{"d_shared_expert": 128, "balance_bias": false, "router_z_loss": 0.001, "init_std_router": 0.0168, "rope_theta": 10000.0, "attn_scale": 0.125, "tie_word_embeddings": false, "init_std_qkv": 0.026, "init_std_o": 0.026, "max_seq_len": 512}
Below are experts of layer 2 (counted from 0) of a mixture-of-experts language model. Rows are named router (the router's row for the expert), gate (a neuron's input weights, with its number), up (a neuron's input weights, with its number), down (a neuron's output weights, with its number) and show model dimensions 0-255. Each number is 128 + 32 x the weight over its row's rms, rounded and kept within 0 to 255. Numbers have three digits each.
After each expert's rows: "gets" lists some tokens that make up at least twice as much of what it gets as of all text. This comes from a sample of Wikipedia text that the model never trained on. Tokens count by the router's weight.

# expert 63
router:141164110103134140102154140128095124109158125161157081118170133158144151078090171169139124129133158103109157151167125165145078120166124103123191077091123144097166129131083162158070143126143105120122117118132142090101147147131148120120153119055042135094089128171124177139146118061099143099139188143154101112111160131084118080145146184074159098137136160110122103063116128143117172121127167116175162128107141115164161167111156166127076120124102161183099117108126130139133114125135127141096139151118114138122103156053154072108102133183115101117206153131121091118147131146181089190093190129094157100126141189177092133080118148099074115152102128148098142087114162186153114061186065166154131165141149132103047097133127089085047124070144096155049142199079117114160095155063134
gate0:091163105088143170080141088122102121117162118138092094106156191124131107186127073079093141137145167147138146150151095116106028142103144140141141113160149136127083090124135169143103094114136107108144136141162063131157084075105124135178116190118117154151130101087122183095174102111174149170191161100119071137170119111174118119083140122104106114135115187182126204110089178115078152136151050065114070128139108103100104092128113126160118182115172125145068149109156164137121153099155140116080115155167150086129141156221130105153129160130116153170163087059138094141124094135123113107167134114143174100143091125127136091123086091148095131105135130120173186173095083186133110168089136132160134185120086134050139187130107096108126132050118128198178124154097173118128123111131152
up0:133086180149117101152112044127077144107193127127137121122094142143141179152095155078132200071186121172113195163118104163186102111151142109149120185049092076101186133171117120133145127115142148096098131175162127114106073217115111113121170090172076167138113110124076145141134140162162114116165169149129111114201140119139136164157175102161161089145159158071113205100075148096119077147169122121126092148128127104092175172067145076091133142129143147138107138111148119101159126137181104144060122138093095064128172156088122157139145122112094156041095160121116142090217139119156110108069127142101115092146164092138157126113137110199094133131118093106178139125139136108121151116119127124140049127089118127138082137128149165148106115133166135119131137196093127125176106124117143
down0:077117108121105200122124157196140072136066082137123103127131104111101130130163105146149115147123137153189124132167148124147128134163193154122123100146110188206161108132115119146108181114125109097139128135143103158104178190174122098125133080150153123110169164122165115186062072124107099108014145092132136117061109152084113142174124165086126138164093165135062123136135130123144144130113182126109138076172176130160134103077154134104115132131085112191111117135080171193128091139090159135196093165107100181145121111116094135184134093119113081096140074130130156118094118136120197122155078105063127106056146202083147126159088139095203105127118178175119168121121101123128134146142139172106169107156157148119127128113105094184171072137073092148147134113115159143120150121102091
gets: ". ", ".", "). ", ", ", "\". ", "\n\n"

# expert 113
router:183126076145174094156124155176116072060125095122176074067164150144127114083142126157154092125138152127101177117110127135111082111117136071099112098110073163116101098132098141113110126194176149111124145114141222136076126136129159095119103068089102100073104150173099144135163116118096150149131147122128139111174170140134104093081103153108079107119168125098138100066101124092146128076166147116125130156042117151153155121170164168185091180089100185143155116103131128211150103124093114166113162128103132147120085126104178073152143084105124102140128134149120209078166100154144105115103168102069172094151148134161106161139152138081102120161077151112151133082120156159144096105123095167130178106138167109054092151176192090081104107103142097186086113143129111087163100122090158
gate1:181130110167150138114150141215053143162159116125161148145138142105110188188119108106114134187134156113145118113115103122085182157114089097122157173152168165146170110122127159161134116121099183142148151162108116169090093163120144176155085135096189100169175134197180127168161131137154108147169083143114201146169110163107140136128084106161129089092091102168205132154116180169141142121091197132157136113153126163141200165133153132091138088110145164135058178158054158141133106101121144190075151070163145141136115084074130131108138084128128122179121168113136128177180158139098175152102134115123116097129123125165121112140126103094097132107164152122122106197035052164110067144097172111110076152104135117170174130124156146143125128085132113093124104094149136163126112069105126
up1:113088150191155147103124112114142104132107125167133129097148085120147167158126145130189141168116154136078137144166147069092158122079130141125066134082089132126191180124092167086099156136058081144146143123157110138132095119156146107144144119132132130149152117093156093180119134111100143134119123147145121145158175099136120176073195122082156102107169126108134143085114141101162046178131129133140144161074144171126126159089077149148099147137122151124103111133210148149134102059060095137102134138119119086142141161091097100115100129161057143142140149208113115159149200077134107174098115190153110124092149137123106033038167068148109114149117141103187118103050188124145149108145131068118125139144185147105177162129138108142098071151092118135173116191117104085102173107103085
down1:084113176211158176145165171099120061104117103140132102130086055106184130155183131118136119134135066045075171152128110090136160150144127145081161146122092125117121159148112090129101160083137153169156085107158116148160141185166126069130165180125144138147141159123105089137095116078117151185121092100162063088127168081130158115120126072152164085109137126126136127121119183139155111162152161114112133138135188149107090113146103081046091199142158064100153165099158113079101072100169150159148119137083136085209118185119146096117091161123115119112061110110077169157144127166110184130142130128101128152134116128167136080062159145105157122095134121156094166115115125103149127101154127127158161140091184124114174142201163147103122077136131107084121083103127149129192177118146133
gets: "R", "D", "J", "199", "pr", "em"

# expert 79
router:151132070134116094096143182133110128127147084120159096108192180102129146091182157152138117163165145090088184143150147184137071127158077112093176093093117131126135099176137142103109108128187101124126112159126130085115161126106138120118116156092057046117136111156103128176137124095112148144121175210090113103165151127107155060109085107151182130136131169136155119104097166117055151076208176110145139160131085084120147167139163181195136146153099165136070121105131110128137205128149102111104121170120140153066115154115093110089120114142104129143162117138119146085139121125169092168118196093155175136127176156198089170121114149103115106153116181147082083102176193136135066101136120137147150147141167117106056119132131092083136062059126061150109105098127093122118104132130101
gate0:075138171160112121110118075169129112092114103154067149225100122164113140092116118111105100116215204098096151111146151176094151080080124106095146132116123144091115136133191116130114063150085139149060058109143092199152170105100080105121081141190145157132125137168120110157158086161160146080136179133060160055175126139082110123102103159140130189098080145144109104151140102135107147081063119102084103123132133099147096113156157084145170114171147149108184063153172190114138133134166136164156121182182128134134202127116057117127116180146138121148118130159108127154199143099087149130173154139125107126148088119168162094084128160134100119116134118168092147173149155115145107163140155142147097101178102167081129118139155129179147122149110120142144135096083097135093109112107088
up0:124113142194150126140105135144155103103184110131161092131180089199135097134174131175149133173184111100055154082091124158113133138100140134092110076158185106142157110135127184118133166168127057117095085138156122068131175128099105149112189126133132174083157103103107141120078173193163125136168156120082114091191147148137126140130148105162126136144142173125195116157135196185152116147088159148175161120146165100192089155100125091172225169133178162114135198109133127125069104088173084111101131142129089098135147124091136138141166170128119174131130140149176077161084093071121109184108044119142093132089146206066138141140091100145136124096167123123083123167163109118105088119141103144097138158134127147122124113124125160136126105174125138119093107176122133053156111114104161
down0:113148100136108189164137110117120142136087073154104154152164088125125100152110130112119112122174160077201126134125131134160068164080123158175197121088142163110138151083110111054152159173141136065116096124128131094151094117131138172114134134083141079085140118161107123134091102157140090075118171138104102144118165099131050120169061118105115088145113192136150128155105132111106129121080050132130132116173076164147063140120123092135136105134239148119114144151084119123114218119164100073118124068112116138104127053123137126175121100123180091103185145136123118128073152134121100139137195117167183184160115115114130111083123101138073104173118179165116142115106137102112057098162156155135116101141133107144106160092063101113178109125143126127213110122086051101134152127107102
gets: "==", ".", ":", ")", "age ", "==="

# expert 65
router:149108126148143148078160175163135096116119124138157118081154142167172152117092125135118134151164153122108179125153164133136114088124111109086169060112102174072123106154079157167137080140168051138133081109144134070071186154134180119113133127087108093098113164117093119135124114110123165175105170189147122107114160133126144101132091138046181134144133092075135096111109163138075133120158139103141148162120066099151211102135125166192097194120096143149113067106142051170121150102123147152125119112120130145045094131128141095125086096164093041108205139171135128112122106128196118180127165088117152105125104164191118132120157107112106119169058131166135108098104147091119076085160096140158163179131199109119095107144141116117128089085137075112132192105109155122171097117091108
gate0:111107124117121072157080129098104081115153152091125120156141158166102079103139093149121140133171102074167104122129105129142141145206184115125094164129101088069157157110106124100150085166125133129140092132124145098137134125088101182159186130148095095129108111149095126110123116093140082157151107110077078141152100112112093119096124134146142071093076182102145126163169133096089150131123114150132138136185127089164052179138128127091141080159111136111151137182114105100127141150138145133100194133169104101175083147121076126118088183132168099059057127106094125116117119109109200118179112187169140070079109115120173134151172145099180041150135150079090145168149149086118129123121153169135081159094050122151129171083137105218131196106136075052112081146171148162162110113105145
up0:113141069102142090133127099178080099130137066084206097125165117112085100136165098153110146127165118119129193114136136171117127068124122093099162124180152126112170171112129131109131144158155118119149152153138183132114161095137173136090175164121097116148113134210117122163119096094138136126143151164031061112109083075145117115135156136221213146085063141145151110101149082109144134135116156140120168135101138189128148142201089179136103166123070116162134160147140110124116100151144133140115150180176130092134127104148085148079146135209096174138125091179172128100088139118169144116203141160068105063146085150182142092155167147129180138203115130150081148115133128127138110105122149106155088122164154147099151118128105088174083131116114083065125075109138115098169146118113160
down0:118101162155161098111168093176122134112173112156163125101101124087130128139154141127181080142123120117143103120145140127160123145140134088120140100114168109128087068173150138105079152123173165153153210172111119131130110120091159100119159096089101182080115120135068125123124134145071085122184102106152110126140124092159143067147196162117081112167161146109159083179152121122143147156146211149154148139051146070178143141147167183135085132160144147143149149132172162148166070073106093156110173125127149140192082113127109157173166112082162145132092169180084121139126107133136115103102182121180108115200147189102111142114156137092141127142139166099093124140082152163149119132177039132109080141170101121117185107091117101123077115190162166203079120121185157159048126135123148
gets: "|", "s", ")", "==", "ing", "==="

# expert 118
router:200158141118172093145166191130063112093133077106149095104188128155149144121151150136125101202143151063126182128187159111131107129148107121122185123084097153109168107137096172176111115137145126123142066116133154069100183143115180138128130121145113110096103135151113200123134113050122137179129186128124092115152144102113133124106125191110141127061128158055133074081104141123103186109136196084141141119114125097143161169157112159169124122087123128143102116107131112195127084136059120159104144165138110185144079158087141132109125130157105126127173127168118175076152097141124114146119191122115166089157137146200132134073148188093101079167128129170074090125134129141107118132162089155135154148116195115085078102137171056113124112078147099134064144147093140113156085070082136
gate0:129124131105106133104134153138197103141161143111108166131110200139133089132133142144161111101151090092165162083127161118105223152132102157153064133148123109150129151119150092140140074128060156136212131079120157134130098132174235148124147090146167157115174143200098087083128118095083145163085146069167162086136059130112096114101099156127082107114159069161161074205146114088146128123105072168152144094127103110102144125075138178194157133188094152090185138118110097109108080125128131130143140139123147153147143111113122083176077149160113089111124191112145177136180161153099141106145117186145144104091117097133196082123162174136117111125119163100093094093167096144135144131093157084146130131097098104150144124133130103116131106173183162115049137158151183146091135092139148
up0:105123140141056104086109089143066109134082108142126163163185112144130128097178070159120118089138118142116139098095137123146136117077179117108143207113123147112131115145130142159111159072113127131121125110152133115188128107105171136144168152065124075040103103162100133071179140160092143109142149131122067090092090133181147105070155149121187103147076164171174131135103161089108127099145117116110157149104114108036150142103154077144110136102102151145177138168178152090150182097125119117131151140126083146078116119122090085138133177153128169136055143126182148128140161140147155109087151162145126101159139095134127136162167145156078124123175154187135131184161107173079127159130177104092136091168124174131180128137119101088087060152113219189136149146195061108138147104174164
down0:131123101142115110121148100090156152148186144135081140114158171171130106119186115141209148194176144114100121142153180098140213098156120085152095133140059067110143110144134073116094071119123164144160142110096148149141161173078160135121088138147105122153137137124140127124126119108121114127101158129154102108090093093141066142077148205130066131159111156128126155190093098082147098140170082155145093117108094120130095111186177119104178148188131134138180103104100100111128083100127129121174139164162129071152163120132127117168073171117076149086116126126109159118165106154057147129087114143079127084078133107139133104095187185155064101140141180109111051123099201125146141095140164099104108185125067087119164140168155126160056135127179109084136185137101156131097145119134073
gets: "\n", " ", "- ", "\n\n", "|", "\n  "

# expert 107
router:099143042138121116129139154164107084063172147166183097067123118115185134127138153117143145156163133132150152111144150163115126104095133101087172088126124136115164137132092174104078142146134059156122084105090176153143121178073169102098145096110042118126136157139139138126109128085070199104083125209144112087110194077105121071126073122085165107130188138093143089114122122039125118148171116120134104129118114123155131158172126138196099128123099110165126105115133097164142163114096166128114161126111181150159124169129128120110108120125136132095123152152111165109185140179157118123115181089123114103152173160190114143121175170091098124141074135137086116078150143139164133079123105163143145177196134159054107079147196089055094119130145142200097153138133178084160143110125101
gate0:100124167149104154135132137166138179122106100089111122145103145137203132109091070105115116160124124124129154130079133115091148124112175109147125096120171179085131129163158137110135139112068098114118143111160165167109154084150088073113107075085077135136148131112123175165075189160041114070169148093119132089073152122084090060142061123175168106114079126178141114103125129109144136082111142068120107092242127127134148160069129104158126101121084118135138104044139165212068087130093126144114158141124149133196107123116075160132086124109112139122127154086087074082098133122121127138137157155144067090080173153170177112130131141117192086072097116163132162117150143129115144115192146075143122186172072157129136160147132112126157151157137134141174144106103159082087114127152128
up0:170110089096070170096141120085125097105146151162059082144162055093183190135217154064083064138111112112134156080062118168093074155117122109055132156123112107145076106133109160070153100140108093170046144091164098176125080148112079125122166129108113120136182125143162098116124130108122128181145133062140126123112096155159123148116126121168114145135077152113169143166154161169143110167125077142168127160146092104123108112131103124105157092088105152162114141175169063111091153110148178112114136112101131155118136174097162094172091148151135077084066141148115149088179177144097144121198134142155143121117100169119153148082106093151126160175149098156096108163125157136153083090091118117112097070120091146127113128173185107079197140132147161149150156102133103101129090144107077
down0:102118102095069177165171148083108111132179108112041089144189085137124101106190124094144180136101100108177150149165094108136069191098076181174143084189089123075135135159129063115085078176130119093087116128117133118102081132121144046120147117064169097145110102141178149062168144091100131126171122120118155074150142165175143157112131147140151142120109145170127122130152103083175088144167165137158130151081118122081059085105108073153205133142103133155152177121124154128096118151158151185174172156123064081136128095140075114110103127116133108108138108132098188097120098122075092114160159114151094168090102087119128084108122146188097123136136105106173118131111056194108153154093136113127114144175158093143133143107144156137123123131142108104163147076121145181112105170136151
gets: "k", "z", "K", "L", "ad", "el"

# expert 88
router:136147124119154113088178151177097116093156077140120078093167141153164133119103164121140130161124154074130191077143127142124099131173107083122172111089114124074138081197116151127116109152154104141185081067116141124121208205080158124121149077128111151142101129138102187164169115134086117184111154140166133148155134115136137105079127145086141111100170150076140118126107180125086204123135186117168171151114093097133150230124175147130119186097109169116098108037122146145110149076089121127079154177131207145146119144076157129108129116164097121107135127127107146072171074112161093146102152048091150115139126152136109147100170138118103119134104125163143124093182134139118116099137104112161119194136140144105108112130116090100079124087178079122043150111088191109134132089089114
gate0:121179131133157141148134093103119163154167115160161158127128140136161094142203136132082107071099167216124134139140144139131156175060129124124112103181100121126117177154104123084118117104155107148112145067156084161127099076130123100108131155135148164146111106174104125109187176040081108123182110088142100185087160154117139100083101144108171123076108136139085136097122088089159102153189089091062105096126144162101127171147108137197130218170121108090139191144194085133097135094119088121100120051125138164145151117183179148189169176067110140123166169074123082136114133120143104134144125119080090148180112127113142133153062133151171141115082162127075187109115142143135097147172164044108117120112130113142104144166121148130087071120133094136127153133128113130137183137113102
up0:102012206077150103136104135131128106146135090142082163087101097168137154150136149111147125081038087132128159070089161112121181101123146124103094145088122095152155149139100110081157128124201076117083124108094164100139150171169118119182141085102100152051127102085146092138180105158098121082137099160119131116073152161145093161120090094093083100059117093101145144115111129158168143170167122139178154052135156125148141150170089146121178112126128181135120108124090106179168075146100098100124140122076094177111142113065170148103151098127111127089129138138129157136086110117099143104119119105138117126132111176103136098104108101103116194161129051135088151062162078145128078108119126157152152145094125124109074168123076155142106145161116167061107089165079086154146141103109093
down0:186161106185088104175136138161164082043117133172139115105089106180146148114126103142092055129083129165090153096143129138128092155147154123117084132143127133147090132102123142138118192134082048119125069166120100123164135121162111130121134129167082064146173144062111059151103150160108178191130139200145134164160155109134165132160095071120124117147130144125141129142179128118145151108095134103113119104134132118147163153100132125111106123148141084202175152147148109119176095071151167118135128141145136147134162088131142152111084124119138161166122063097108183149122121118061138137158147119091141117189158193137133138167136113101109094150137128072119119135101125122072193205069172202136166147052191124166118144141094180111082121132141164101166133182182070083131122067147126
gets: "in ", "by ", "of ", "to ", "for ", "with "

# expert 4
router:147112139136119093105213165133076130116143083147146067103132156122171195125128115141198117129159183094113228097144166143103129120185081091135180095087096143091124104174131179147103112187161110133158102097129142136114196202091175117133138053107124176120130134137107194145135085085116154180097114153121104096173140129117164107129109172096151104124142150097132124115069204109087178099132186095175154147107096086146164221114153185132141156100091132127086127073150113166151150076140151143116147166150163143124114163093126110118135102150120128116129120160120131069209087124160120115087172077114140079135116124160105137130162141125102117172097117139115122114178165133141119114150099150140128167123131147132127109129143064097138108122195081141078149140094231139142107101102137
gate0:097118182132097119095121063125228167134136073067090148098110075156108155121204135117126119147146084135119149137043138162144107125107116155145132149076094107103112158112078111062083154134088125086118126120154155128114134089148133095158078151150149136112128112158169135141129168096082169151131188166123173145143153124139096143129135071192100187161123142166153112170134087154184169178132084080149166085131132124132158147153134116146159082098154109148208132121103123165127077154112120104097155097096095054121114158142177188166143110071068118144137134148083100165157096138130125162133143151086123129104159130132150135088099114171120115131074184107052144105133155131083100148111150130186149143162188123071151089105086141126168159141127105102113123141083178079052074123146084
up0:130119105199134123155171110170178111097214134118113112134119175161048134155169134109106131063101111108137134125109133104113097133155156136167125126094091132130090183165126146146179169120147112090226113185100107142129135111108173130096142161088104122146173141124134130139117151155137076110136190125112152157210166127110159150177146079113148071145104138168057154104114136133104126143135119081143093145171152085130152091149127120156156123125180115103043141112135132038127136130101115215140091120122121084087159157126127111095152123172098112146086123097088213101116130113120102138190137131100139163072127117155109104115085018071179129108121104111083108068108110188127087085111125128113096131141112129113124110172127117133068113113152065144170109189121094086135097094117127
down0:105157132137138121075128155127162167152154105119121156232124181125188151180113114075165085176210102110108111106105095205187147111113107150073133139135107173115156134097081087106124155120104113129149142096105158121160069138116115130135130123131134106139092065124172140116131157125121127067119134105108107138122101119156163074172101165103171193127130129103141112108108124059116115118148108172113121117154184086140158131158111098178116111116081153115126181110138189169085076152110121117122134154118109079171143086166105100084115172114065161082093156147074131167062153132159195099070073092170121092182177107128147152131077077139128117108081108104145103094159142111112118111087145119212126133182154134071187092156111107158097125132166177134074089079130109087102150118117111
gets: "of ", "in ", "from ", "for ", "by ", "on "

# expert 64
router:129158117133146124117168153161096137100137136174132137136127169187150145136136108136157125182112179059142167149182159160047098123166098135115156129127094127128134092202125159164122090120163101173185107075108132102150176191084129106111143083128132147129109137147114184153155125127107126144111150165101101109168124087091152099164108185113101048116138170105153144114108190135063176088156167105185115157133118089178197177123131134116127189119137093140057102112135137126166185084157122131116137195119169154112117165068148112126118090154142116102129153133062167087206086144195106138120146075118135120150170165146099114083179109112111089134122147159115131104184146114133131080145084150133135147153138170116096100147133085125121062098204089159074129161108194110151100077090106
gate0:100091120112154111130184137069070152095128143146113134137084120126141126172168037131166122108103129170098156117137114066087099074142121147151164109143108145096108149141108161113139137080098114136103103117127125079093134144128189136179143146120178151127135146108118066084144137126147250161129104100087154099164162148173110106125093149131127157100177180071214097110113111115152060127154149173083154112150165115135145100118151102143130156161167146202132138120127145107120108197152094124159167137114151098131127129191110147109157094126155096171101199053151088093119135136093102109083101088143192208128086132098131142069068120147139124124094139114168106143109084110065120081099191126142135111119102184141123156121135100108173106093162135143098165092214101121114077161144121
up0:132088156153146132152103122082150126147098132143092138164110177171148156108135100130088201106093121159151098123149049154140194189129158139094066130140137141148130168173102125078146116119116147140061112164113184177066100175124166195141187126103137111149071155156140107140130050136085155075120179174188147135154074115152146105152106128082160121114127180166094164086105179171121156102108161077131069160106100120063147068161115104113156147092096130110081144124125159080120168102141119109119083106128130128150139107136188094054135138177106161170181140080146112131141130134125099164126088201150121157147190090132136155121140110215147142125129123121142153126100134196132112133156138117106147147067116125137127092110133175078145072088106099143097099138173137076094132093074152
down0:164098128138100162097122134163152083108127092105114202165177086175156051132179209126148148140094103101152124113125152141115156094191147187113131125080093078136119181166114117164033156119153084113166085143130112084131138165113078097117088152124082148137150124095164115122117130166123141122067116154174135138126159205148047148088147122084083136144133131152138139184118146178102067109119107128175099148190151154143108149068145145068111140142152130136113112104096114125114104180131190073114167144140125100155116161143121124193139162103118114097150144150155159182123149126127160115099161105182108101152144160171149044173156143106151040079159087106124152132129167153127126169133109076166070120109155094168103140154140121145112130165124096153109099075136101087202120102121162
gets: "of ", "to ", "in ", "with ", "by ", "for "

# expert 44
router:171157149143169128040126151136063151120138106142156144110164170150162171113112169186133106128137192117096132157158150185088074153191115146113149090137119135084197102168112144151101175121130107167162132078063135067136143173118163107082162119092128126140092198178130164157160146091079155160112158171114133115110117127123190101145095158084106077149181108123158104116098184138102161104125201131163136142086137118162198141159125176124092111104104141173145148090142133131150140077152133149090125121105103150106132163093163089108113098186126107147176169165082147147177103148112051167112136136125149107168135180154106101079141163082089139151127106137075150071112158162157152108143105147142117139131187148061081124124097121108080103085130071151066161114131120104202132137082129
gate0:171109068100096154104079143129147088096120082104086108124104148119127142181124119098105165151158126102158118100167146117144179095141106107120098129131148132122139132099083137129194059139098138111053161129134135109163083170061086069101127099130156089119192119097161164182120128125152175196134130124131162144099122142129147121135133137162111159112139151175140127194187146096168131164124132107100074127107120167105191158123139128084115143148122155099106147108132136133156141177108169100125092176111175071103061087092098132093232164150120152126078198180132114149133094140104108153063164193123175140076103183129130153115115150084097118116158098185124047053158133150121167127134097158125131171126143139124110092176133182125144065148140077207150108146149108143157155182109138
up0:137141132120213117127124162104117137090142140109066123146125189113076103166182101131102163155136068121113147105173152050182082102175150149129131144126115115123121188113131184144091107107128181162085144109123148141124149148105195125152053197138097124144147092170159102156153098103156110152085167129081140142172138075143100144179201141075121160128081122122159102169086073103160085163135128156122165128101102200163115129130149080148142065127130152113119140123178079116180083108199121144167126177103113182158165110105154117158077175125087133105120115103128119147191121103126142091115103162149196090111116153123188144127121174103104134188122115124112118162071104152119134115099106138169071118126186143078096103141122116105121117159137123136152101175178162175218135103135080
down0:134116176104086136100121072099133092139143080096109188181145123124079107134169109150122124085142082108097115112083127140144077133148177128204106159136120144150155126103139103168134081157140206168151112129122104129146135106130096136181147124136127205121156104186140093204124177126164136128111120135150183115172110136108137091124138150062154093093107134123094171123133133163169157161089121137152122163152132155088045155136165095133170094116165151065139130093080182092135117166121093135177129197150133116067154136065162134142123155138156140101130107100174102131147170087147106173125136138180095068053154164179187075171118088130107150154171148096102119099158119108089156084153091163128140052102149100128136131105184117078132133075129089106118065130148169140168193071118100
gets: ". ", "ed ", "ated ", "t ", "en ", "ue "

# expert 125
router:143174126142178156082139130206156127100147088135125110104188142170153115073091146162158108141131185124058141098126152155124111078130097121105192100134103134098142103146109139135098163171158111161103141093108139087120167136121107112088144124108066097097120121163103140115143113097079151143088184170147116099164146139072145138131105127107132076154177142144157102100155154115123151098161150092121160130133110111089138137159130137138074123089137125217098108076185081133148159070121124152086136118144134185082112149122148090106181081187102120093144142134144139116141125113127074123111163127125117132220112148139069126130136178116113105155012130165045115054177166165137126115128104105142135110128198161045097089148170088116107115070126125127038182155076119128157091113123131
gate0:090085118104101113077165075127132139112157149117151132116102082123145200144149125177131144095148143162124145135121064116155135133118160089127118192104106147182078108087101103124128171158073097096083139134106066162194100140117147174143137171090139127138135125127134136139134097151105075104104098090109147148140103122150148070128111099092127135198164104142111143104124113125105149158119166111123138168087128160154189177123124171138113070129124081129135190131126145097133162109149156127024141136115169162140103114108202057063050097180104126175165154088116113141104113129093125133158133163132132071174145140137157130176125115134154133049078093153181096125140165185097124107151149139128089107161151066143162115097183093107067172182160086109205118211168118172146114126147103
up0:137105104193156113099184129118112184120150085145142062148097120071120174108148118154141122118162115125210169188092154115143169150117137123150063118186117085162143137063133089142163072145065127137111093121139149139157100113100109183178097159137091140103138106157163127242079147083101102136092134125116143149127102120128053073115086133158138138132140136142110167159086118111122163109126109085097138177091158132095160069098149101159085109057107091096089124149091116113154099150113092102163103128100134159111137118138148132132078071125079157102132150141124167144121154190107157103062144166119074156148142129106176205129177082159159171137121172144142157163135149145140084074053111097113135126127142100128172140094109181139150147123105137152184199176115134173124097087136168
down0:055108113124059127102104124106142112106144120117107160082055156168146125096113129133127147147113154135125172117080089159139138147125156085103183158124158112112091167126138186094058144117116035108132146145095076168145180155091130151149172065096145169127090157062118135138103113177109110128116094103112086102127162101113134069053120109042128128138145092121125121122106125119099121127068136146130150097126122086161125191152091152177211090135168135201144206087152148127125136145087122140078135147117225162191138084136176139132109146082091119191089084114142159137104080121099184121126124095128154071086088147137120166101123157096134105139118094102148125163107101130050155097178166138087097160173131137103129123127144105106091102126113088122083076126134120109156185136131135
gets: "s ", "es ", "k ", "y ", "e ", "ay "

# expert 101
router:162170118135165118033128128084099145143150099156124134104171150145162174084098170175160093181161192120139162152147161135080128149131127109075133128103136142116134116138131159150106149193167122175164132084135128098098137158123136084094184171124115130119084177183087166158171127130058214161140155142131127101111141126053179138090103144140148127155147138106138081108116183120061185135149145097177145130133107122138129160152108160156059148103129140186081125128178114154106154095099141151096156145135116204062112139160138132124170098177121130122180111151096127156122110154131091138092118154089104093210164165165098112063144123095126118140110112153088097072131166141129121103153144163179167143128145183029099147146105060118104071097123099118088138127106127117175116086072110
gate0:090212135130133148119130152112102097080107108113077197164087144082180139073117123142146123123172122137103156200169106134113116059148151174120132122162165184150139095160111095160157160101124114110148079116134146177144168150184149120140126117084153124089151053134118106180157185138138153073106096086115107104149115085074168118169187158156165122129100166147172096100145116136127144148189139137126092080139108144151119133068136130130170137101118203208113172165125167138161072116125166133122147140170137114128170144186123129112131132093098154140116169095188059116079154134112172123147116172129093127121115111059131098141109120132078063115087142139119178181147116105085124111116161111086158120155053075136122172140109135093150080137045148089139161192150061140140109117136143
up0:078104139147180155169167131114092105121082098096150079086153142155120077135169122116087102094171124160119140130077124054075116135133198078099148095165109095103102133110077163123059135163110116065091107157084141110175092111103151156145156161102142150149093093111165120121132155133166099135102156089097135107157140142179094078135109142133096126093125093146156158140148097086178088139102124097173065183115088170136113152152194172145118175108135163158104187134106079094101182118112106123156094125162133111098180103148136144152147134167139130192141128150203151179151092083128154057169142151094133082140086060097138095186065175133124201131154059140105092141145144084113134120144142107125111094155152112073171098092186089140147117086139153138113129084155159173108128114145172
down0:185167151108059156138153165157114087081128136126138146140111094105122157126158176079171091114095075072164193117141163095154117126124101160149117115192058124093111126117154109069150159127138127143150102094127103089111141131148118094126135138134185132108066110118137150128151124135146106104134096191111103142121118110103147136135137066131083160105144165134110148045111148144120146128149129118099151161166124072104090100125114136152141129168128157054111144159136114159154080137143091065147154107108124134056115094139156101141182113097119136149187163129086179126094245101136127135111174120142107067137085147100144180195120136096108103084059145171139102118129159096095099138181141097116108125074144069202120114172058159111142140154174118065094127181087106147111106209141069
gets: "ate ", "ent ", "ated ", "ed ", "ade ", "ative "

# expert 119
router:189203152167161115107124185188110131127154129126136126105183181117155138126094165142193099149130228123134135145157179122092161122133092134124184124091103139050127117174078161133101148161135144160141126088124112078148143148125129106113126128134088120107115172141080175130146111067075141135130154140130122123140146074092112135108089129084110059106160144150162132111128172137108198096125167099119145129142114121112168136160103193151142140132111107114049127120185096142191153037121088145113149162127138201107116123149147100131139092169107140109194110171128177087160080119143086135093125147134127108190137141163103112117202176158119119178052146166066126120166147115176120087148126142150117092142146089089090084147174117094098051099145114126075156130115151143150110076073123
gate0:108111130191136099145123118162087091143109123081079053073093111078142051115094150091099083131113131095157164151098139149144121125155149168142132162122162151091141086115118111149144117136136145130147150116138110097154170125141143139127134166100156134120104109153116106147137098139118121180078075122124085180101147164087127104136129108120179115091104069108122118117107100088109093100184093125103097157109117132131111111102116152065069131177099095132082110117126112112165153120139149119136124113134136154107101058132207095115148109094068116029202077081164139088134139066101171080127139087157100155091180050102119081143208161155152185183109105094106173154169113126107163127113067159135119100115106046172165171097171171107123150138139135144149188141192132144091115119052118
up0:131129022115141078140126121084103101149121124166117100118132143178057170149125097170099161098161135124126139065123116119112164134106089123069122094106173112089156101222088113159125139155139126102082129079135109133093124123113072149113104116151173130212124139133088101158179121096151147093161141175092161136162174139127151165106183129134095135052176148115094133134098154136194138136087131122083146133135096147174161117170109111079149146145152113060118202212175115129134135114155128147146079096150103106107096095086098134159112152101160158100138127154118207075132173170137146166109106114113102141141180099099141135168087127116178093132156133132206112144043145103142113148151146188170150185103076136161108116175113107140159172173147110100147134100076071136127154117120100
down0:208122131139160150141112122156136131128092095143148145135100140152116164094127134099169090110126146145136142102104127141108070114147152068101157129096133161142086087164107101164108150109167128139129131184103077167113159108097110178155123073129178205121063131122166124097164100148105130104143117126131117109120195208099142123129120138110096055105127138116150112155189138099096114145145169060151150159096087055118124097209138133154194080119155089108123098104145104056108121156082131137120143118140139136072153157073142173134135170161141092129099191163092227114076115101140166201119090126166159128121111139140070154122099100082053163084133106143156144112133079109185105143164161134151133141150167112121129075143106151112124146088120143060122213148090179063119154109138117
gets: "s ", "es ", "ing ", "ts ", "ers ", "e "